python train.py --d_model=192 --n_experts=160 --lr_router=0.000808 --n_kv_head=3 --norm="rmsnorm" --rope_base=10000.0 --attn_scale=0.125 --lr=0.00121
Below are experts of layer 4 (counted from 0) of a mixture-of-experts language model. Rows are named router (the router's row for the expert) and show model dimensions 0-191. Each number is 128 + 24 x the weight over its row's rms, rounded and kept within 0 to 255. Numbers have three digits each.
After each expert's rows: a language model's description of what the expert responds to. This comes from a sample of Wikipedia text that the model never trained on.

# expert 27
router:089159089139122116118085116124082132132132131114087107169156157085117131101105134143083101130117101114144132141151139121133099113103135162128133131151130114197110115131111114122146132122144176075133122151124135109139120093131105174081140128116126140171117133146111125079153113113112121115126101161154113175073127085138130123165140153131182164131132165132134126134146159110150142117096095159119139096141139109114111133119171111159101097103077153154131091121130175094130111151106140132137133113126119143181098163127102151133129165148122120109102087119084142117152107097139150158
Capital first letters of names and words after Mc, hyphens, list dashes or table bars, such as F, W, H, Br, Z.

# expert 7
router:123164095139139158120132117153161164112125145150122154141089092122173167100142133079170118124099103163155186145091139163147118093105094127108126114140125181120145129113110164124148139133135168110122112126172098114126185173129126130132149126088164134125129142102147089106161096155136099104115140133110142166151130152114070100115109097124161101109129120131109157151115172155109135094100115109151135099120132137129115105114131125124133161147111149168125125102119168129085149145103140138117140179095164128127118144114144144086131136112079163146120144156151121090152126159134148148
Plural nouns, plural pronouns and the verbs that follow them, such as people, those, they, nations, were, are.

# expert 51
router:155131094109080151125109122193151133112173112123115149079114095116138128135155121110120125162145123100138138128154095102182103140146157125117160122145167200098156132161170133151128163163163143112116099129155095143145125157143122130154132120164130088142091125108154141142114108147120144129113166138118113114092127112073118131127131105175167114120110104099140103134121110146083120102138131136133144153154121154108147111130137129122125095094108143147106071111138123146133168128141152104126149126127135100138105116147122135141100095106138143149115067080118105075164103162117153163
Noun suffixes and concept words completing a word, such as ity, ance, ection, iction, plus capitalised Law, Time, Water, Power.

# expert 15
router:096085114098135144165125117121126097134154118121123143113098122145083152073152114105124092108104139096117082144162145131126135117113122141155110140127109100136175154094079106156086112113119125109104134130120127137096162137121100131116126151099141109089136131110125154069145136160099140104147132124151142146097138109159189153163150139139161098163123115112140142188146177120103135150163106135159146113128089109121096153109173071136145136142131119107142114124122119118126122169061143094125144122070131089140131108134130146119142119104129133139086119095083111109138136130115172129
The word the, alone or fused with a preceding verb or preposition, such as forms the, of the, with the, and sentence-initial The.

# expert 47
router:097143078109140147136099137082106126121124143101123138142112120099096125119127130146077145099130103145140139114159099127169170152108150068118093118160148133150145083134101148109150152104127135161135121140148147118108177074132116136126115109126125159184146089130181102095146125130121158141095147132120131135105161067120137146121119148107168133159137130115141113127111174094132109114107092141159112102133145154171084136098139107160118096125097170137167117147105109101133163130151094134126164202161147161115141119128110130123133130121118135110162153151105105124121156098136101131
Single lowercase or capital letters starting non-English words or transliterated names, such as p in paisano, D, n, St.

# expert 43
router:121134069089149115127143139146118134127156146142155141148142137104119137112157125108144148160111138102182128149132162116110072128110121114109140114145124187119156126140149152171144159139149104106112110125153114137103087168154149129150155103117094139110092137112126144156094119128143100141098163152131117163100157123118184114137093130134118116091123139130157092172112141109106145165154114142108130098147130127126119125130141112139099102090162194167114086133116114105113155134159158125117140149107132082130094093136161136091112089109158168141098084085100163136123084161125125119
Capitalized subject nouns in names of organizations, operations and titles, such as Software, Racing, Love, Force, and suffixes like ology.

# expert 1
router:123118101159118110128092150140127124140134113146097123094122108141149117127164186169110141071142085136138100116128100167136148145131140138145121157157112108122112109069113129142076155107122149150158139115150142164113130117148161113101126137125113109124148136138113069099125122160141147168090134130113082099142091122127107115133149126173138168112102171089117142109130119110096138123113085118127131155156116125136112126073114141115089182066139127160140116152113158123126134162145110141122163109122117117120103101132145172076116148143115151140167128107126146113111166147074134176
Number words and quantifiers like two, three, first, second, all, single, over, often right after for, of or in.

# expert 13
router:161141116116090136122128116119137110151141103167103131100162148155111118118168096166148137103090147177158138125136122143143153127109144123144141133162123132133121134135146115130125116141116150119119095123106158170165111093112129143137115115136143139094156077140135078162082134174154092151111180159155085107110147136097126149101131111116101164160132157116158129123127107178096152139091117098111077117123089102153124120094125100104108113116156133143142137110160160119090097123106101110196126130110140079123082144137165155142129144164125136159136143084125149080129115144101139111
Adjectives before a noun after a or the, mostly ordinals, durations and frequency words such as third, final, long, annual.

# expert 50
router:153099086113124155144109109098127141148143137097126132145135106132105114123118150104102107114144135137151184122114152155125109131131116111143147143117135133173105133149141145103130128093144124100102133142169132104136144076108136128154087127133146139164076111119117155099168110126113137096163084088123114156110138087170147125086155148128145123135106149148114122169146131125118111126112087162129158130116109134136142112121153096160112139147113206150117096094108137102090124105131113103135152171141126134111153095139112127146159135141143142138146133153020161098165114100163154159
Letters and diacritic pieces inside Czech, Polish, Hungarian and similar names, such as ř, á, ov, z, j.

# expert 57
router:062149070131161139168086095103113134131114107098118098170132111105115130099100172142074141133112147123138191115167099153150122125106136139153140118157129112137123127130108146160114125138149159129148089145127105131136150088106144139102104102138141150162077090107153096111143121103108112109127139135131132177098146140155135131171132144142151166161116147124136127143114133135126123141154084145132130130150113102118160109116161106115145080098118146157131126135127186125149143133113151121138163147121120122158128146118116139137158142136138125139112119124008144108112092110127135118
Single initial letters starting a word after of, colon, table bars or hyphens, such as of g, | H, -G, : B.

# expert 33
router:144140160152161163095153106148119087122121156139153124101130129153108133159146135126070107142145119155108156107104139167112116124111155064167119172165145117151131116144159143102119120155147162122099152124127107102152135154096108163085115106145107148125150150145133115136109095152091133163107131127092135168123163126139119141182143099134145111111160102135147148136101184123109133128043092125121078165138141118100158130127124158131102160140160093176107111113130115116107176123122115159119110118103119154122132126129106122122112116101122099079153152105146111128098121141117111098
Past-tense auxiliaries, pronouns and sentence adverbs in prose, such as had previously, it was, was also, However, The film.

# expert 9
router:138146101140124110113118081098091096130105120155095149088132068126082104106132139158138135080150126147102128130153112120166154143114137111167158112149112144174122121103123129115089117094113116141137060145097129152126156082097119150126133163138112126141149126147177098131118128167155112113120160121131094137109117095120146145118138129135100153156098138125150109094122133112105119155173113127152094126141119135155144172066115123136104107114113121101128108150088093105113152139143074131133143136119146098115107102162138163104137146165113137175151154096088144090087160128124115165
Ordinal suffixes and words (st, nd, th, first, second), plus St, Th and articles in names, such as 25th, 1st, Striker.

# expert 12
router:113103111132129162136130103087124076126151118152101136098108089106136128107158130154155148124124098173136091126085124142125129158127125151162134108079140126101101113112157095108087159121080123159145154147122110129107159141178109152107141097152138151142155090170147107102112096140085110131110102140156135147134106132128100143120108148144125166145090147140107095112144167151144086084112160133113140169102124140116155184135167142131159124154121120175075117111118148151133126132122108120153145178139130120165140109152121089091151173132121121155115158138114167146111159145116118155
Subordinating conjunctions and prepositions opening a clause, such as after, though, as, when, before, while, by, for.

# expert 31
router:113111054107116136170150126092106157145160101095078104120094102102139114098125138122100106102130153152159131083119174166110118080129158143173135143103121164146092150145122145125163104122108141088139134126115135099114171126108105101115116142089115136145108108137130134106167170138123114108148101127131136127139160145146124124152134131103093126110101141155110146112148176130148125099163119147149171099098139112137137151129131150140146106156138196120095127087115159097128146117115129109166134120148111153114145118090140122129144156120087127132148104135077168076166090114126145108
Middle-of-word pieces with k, j or consonant clusters, often in foreign names, like st-rok-es, ik, ov, ak, Beşikta-ş.

# expert 46
router:176134253143124125124119118124132135107111120130134140161097116155138134150102116155108124095138151157114117112145101121173175145145128107141121112130161086117144124149120105126113115123140135165118150124123107151135168103111148123131164110154180111172189137136149138110112125127112137146124139131099121105124137120080088153129113124142113142136123101115105132105105090156125118091102169103138143151128108152163111079119097146122133163128135057138146134137127119133164119121161129138125140105183103173111145131122119143167122125155093145147139167142177101120145163142151133129
Single capital letters starting a word, often after an opening parenthesis or newline, as in (Dutch, (Evangelistarium, L(ivedo), N(ZL).

# expert 44
router:072137076064134133131138134099111134158122149116137110130184145106133122101125139087137130134137129129126109130149135137087112137164126154093167094157103154097122146144121152150124107098085132116148103130105177129130117147151105155120136149142103170103080105155137118117125108114191104157097125157123121119153159110135151151132148118096107098108141133125144114133117143129124150161166100139092101088115131076108118129096134122145111149105146151128118113072123149130097116147098111134108139156144120097178148084128125186095085142112158162138083115099101166157109120120110144116
Adjectives describing a noun's field or scope in biographies, such as spiritual, classical, local, military, political, senior.

# expert 48
router:176140231122126121130135122127131138111117129142146134159087125156139122154094116159112120096139148157111117113142110114172172135151125112140121119131153086111142120148118102126099122120157136171121160128131112151124162092110151125131164105155171110129182138138152132106115131130107139144130139129091120106122136115085072150115119127133111144122124100106103131114106089162135115086108171106138136152126096161174110089119094162121130165134131070141153132138134122138175114123163129134123141105176095174126150128129130142160135119149092153151132171145179085119151163142149127128
Words of change or comparison and stray pieces, such as increase, expanding, younger, larger, same, more, plus quotes and numerals in tables.

# expert 29
router:167132249137123126124120119127133133104110125133139136158097118156144136148106116152112122092145144156114118111148107115176177144147133113135122118123159084119143122150108098118106110123144135170115151123123103148122164102108149123139165110152179110138182136138150127112110125124116137144117143130094123108134132120085082153119119122141121149122120099110101129106103086162136110092106165106135142152124102160168114078121102146123129166132127057143156131136130116130164113120177135134116147103177104165114145133129127143163124121147086148153137165144180096126147155134150132132
Mixed fragments: inner word pieces such as ib, single capitals and digits, of, and empty table cells in discographies.

# expert 3
router:127136185138110154140122149136133153118124086136132127120089075150146174136176136125093100106112133110138159118157124122165128130149101121146102118142142137093156132105109118074092146132145150183160137091136102128151163100111138118145149102121182094142160128102145091140119143128127117124127126147090119137140150119070135117101136118121136141125134126119130159117127132125112119103086140111101137155116127181189101080149129134150139142149137136120122129146145124159156129095168149112101158113147142185127142113093136179146155104135070163150103179130117135118130176150176139143
Word-final plural pieces and capital S starting words, often in table cells or headings, such as ss, s, ings, ers, Seeds.

# expert 62
router:144096132124125128138093092086155107161132128140136115163094118100104133151154124136110138134180162124119119142138157142134143160145106117152127082149132142135131098162149120130157111153130125127148154145128087118109154149102153126124161147126141146110141153136139100110089148121062097149092150182131073104160132104116121167110133120166082138157120146117149169133099123127112118106113153109124121149122077168095117108117100134148149127109122118163150133123093098097125191113156156116181157131128148172153091124111112144096100102143111122137125128100113125091168100182107168124
Short English words and syllables in names, song titles and places, such as Hot, Black, Green, Rock, ay, ey.

# expert 58
router:128154104137146173118075130085114116122125151108168163152130131122127105150129068084097163128136099143111126116163136119101189131170111124125096089135155144191132138125118142124120136100097185084098148122134166083128112120125106154135161108126135139149128088145153159118124126175144126113135133151141111167131140119101158117127129139115129123138103118151110116122151102109120101096150102130128132135093104106116129109126147094135099128137123132166142089096123087103092129100076181140117119181114143100136123146128102118135152114107139141131137106082066152107139169131089142107
Capital letters or letter pairs inside all-caps codes and abbreviations, such as S-MO, S-TA-T1, TO-TA-LS, M-E-NA, Ch-EM-BL.

# expert 10
router:139128147164152123110153146124165111158148135116101114157125100128171136123110109134113110098090131170121152093162147129123163139121085121148151132126139105158108139148110127118142091087099162170147116102119118139118182089112119118154118090130137124172172095171151157087101130098156148164123146138113128097127118127097129160111130115150122129132111128121128079127172153133134079112123187151103150170152107134105155144110118107114117167129117129146160151147121076117156091135164107153089162160171095137157148132110124108122131106138117147120117172149123107107179120156129109172
Short lowercase word-start or mid-word syllables inside longer words, such as comp(artmental), log(ging), ship, Pol, sal, -col(ored).

# expert 23
router:123129106151170144100092128115139115127123154128106126147154131106117126124102096137157162154131099140106144127121115165157122137121143138150161161146120205158154106133098182088126158118140133124147129136127098111125168124155100159133114106103094168144122132157080121106164130160133132141127077121149143152139131085157103109121104124134171104139115140134142129157156163105093103143134086108146102099142137117159133091151135127122116150193104128136152116114106102109129162142172094135160142137088158148117161108164106119090106119109122143128147145141118103115204125188107114137
Forms of be such as was, is, has been and which is, plus word pieces inside South Asian names.

# expert 0
router:074123032115140129140123112179141156113089153112086137128130163122087142123174138117132118160105139107084140163150181128112108141137134158134130146128130198160131091101136151159119150111116114121126139157107135098125135137113143078116115123111087079141093166118115123153155152138135120118096138150132131139135167141133125106133081133115090111108126136129142076133154115107127160111120112093141127124140118143097140158119170152148104147139106152109120139150135149104118126147142078111126101182119172100137113157131126138112151164093151132119115112127128148117101131101151183118
Verbs and nouns of activity or career in biographies, often after he/was, such as began, worked, played, married, career.

# expert 25
router:161135221141123128116124116124132133107118124137132143165089113157140135150101119155112125100143150160116110108140098111177174138150138108136113120126168086117145120144108092131113120128145139170117148125121103157124160096104150116135163104155173109152185147133158133103107130127103142153125146125092124108127135121082085151126116130137116146138125107107101134117105084162130112093104166100140129150132106151163113078123093150123133165135137049138149137140136120132167118113170138137118141109183104172119147137129118143167117122150090148152138163141189092124141149138154134130
Table cell separators and line breaks in result and election tables, capital initials like G, T, K after semicolons, and sentence-opening There are.

# expert 26
router:095122083140113141149102160112075133136139110120102119105140095095080139117139120090105121133103088119137132140136128114144135128085142141145167121146107122137112141119138075115152144136106148131152087107123110109155167097153128180123173117140106097136105098106112138099141156105093153116114142162142101127097149118156135155219131126098159151129159139121115132131160167109157117144090130161132148142122111104126139113159161121136110105118094150143156109095092186120136115127087102092161121108118094134161107124111142168129126139145152126116128091156088111124122193112137111129
Short lowercase word-start pieces (s, l, c, sp, ch) whose word continues in the next token, such as the t-iger, pres-eason, invol-ving.

# expert 11
router:124103097096135157129126101125121147125172113120170182144095077132134123152149122124127114114103093141106199117143186128114134120142158119131129129152151138122162145118145122143124162142124144103133099149147147154108108105141133154145130112142123120137099130125147130076095107160081159091121155139118133168122109156144111113105146090182128079102135168157123116150123142132111072087104129160122077113129133080147136121106144133188167124062109109145095102125124128136095102133120135168125139144145144174140142146129106114124128171117134147118139159113136110108158134178109137126
Pronouns, had, that and which opening or continuing narrative clauses in biographies, such as he, her, it, that she.

# expert 16
router:087117111164124113118137133118143175126096121131110125102109104129152096110147110155111128113142160131114154108131085123182137149164114137143135135168120126138139122139102078181139114124124119134123147152145107182091189083115165147122123116156138121160125127139127102076148168135133106132151111119129154123136145118138122099146108127176141119119070088119122124124114135142090118119124103134118148131132152109095098103179150091145112155147173088104188132134112162134160116112127113131079119144145141124121128138117105119138109178100119151113092141089067078156162133108136167141
Prepositions and linkers, mainly in, of, as, for, colons and semicolons, usually before a proper name or place, plus represent(ed).

# expert 6
router:125136105096138099132085156138105091119131102167149168148096111149121133112156134105130116100083129107077143153190133128141096121069094130098146174133148149118147180098159161112124175111130138141102173142138072165123101151107145127119109103143153159154167138088128112120142122127134128141083122124117092155146126096129083114097113158138111139112095157101148099104140162128122133148127142126141109111166101108106135098149141139126131150134143157154135155124119111121151132103158148123103075185132124128109098143110123161120125109086159132152106090140100111082136126153139123135
Word-piece endings shaped vowel-consonant-e inside or ending words, such as ide in idea, ate, ine, ave, ire.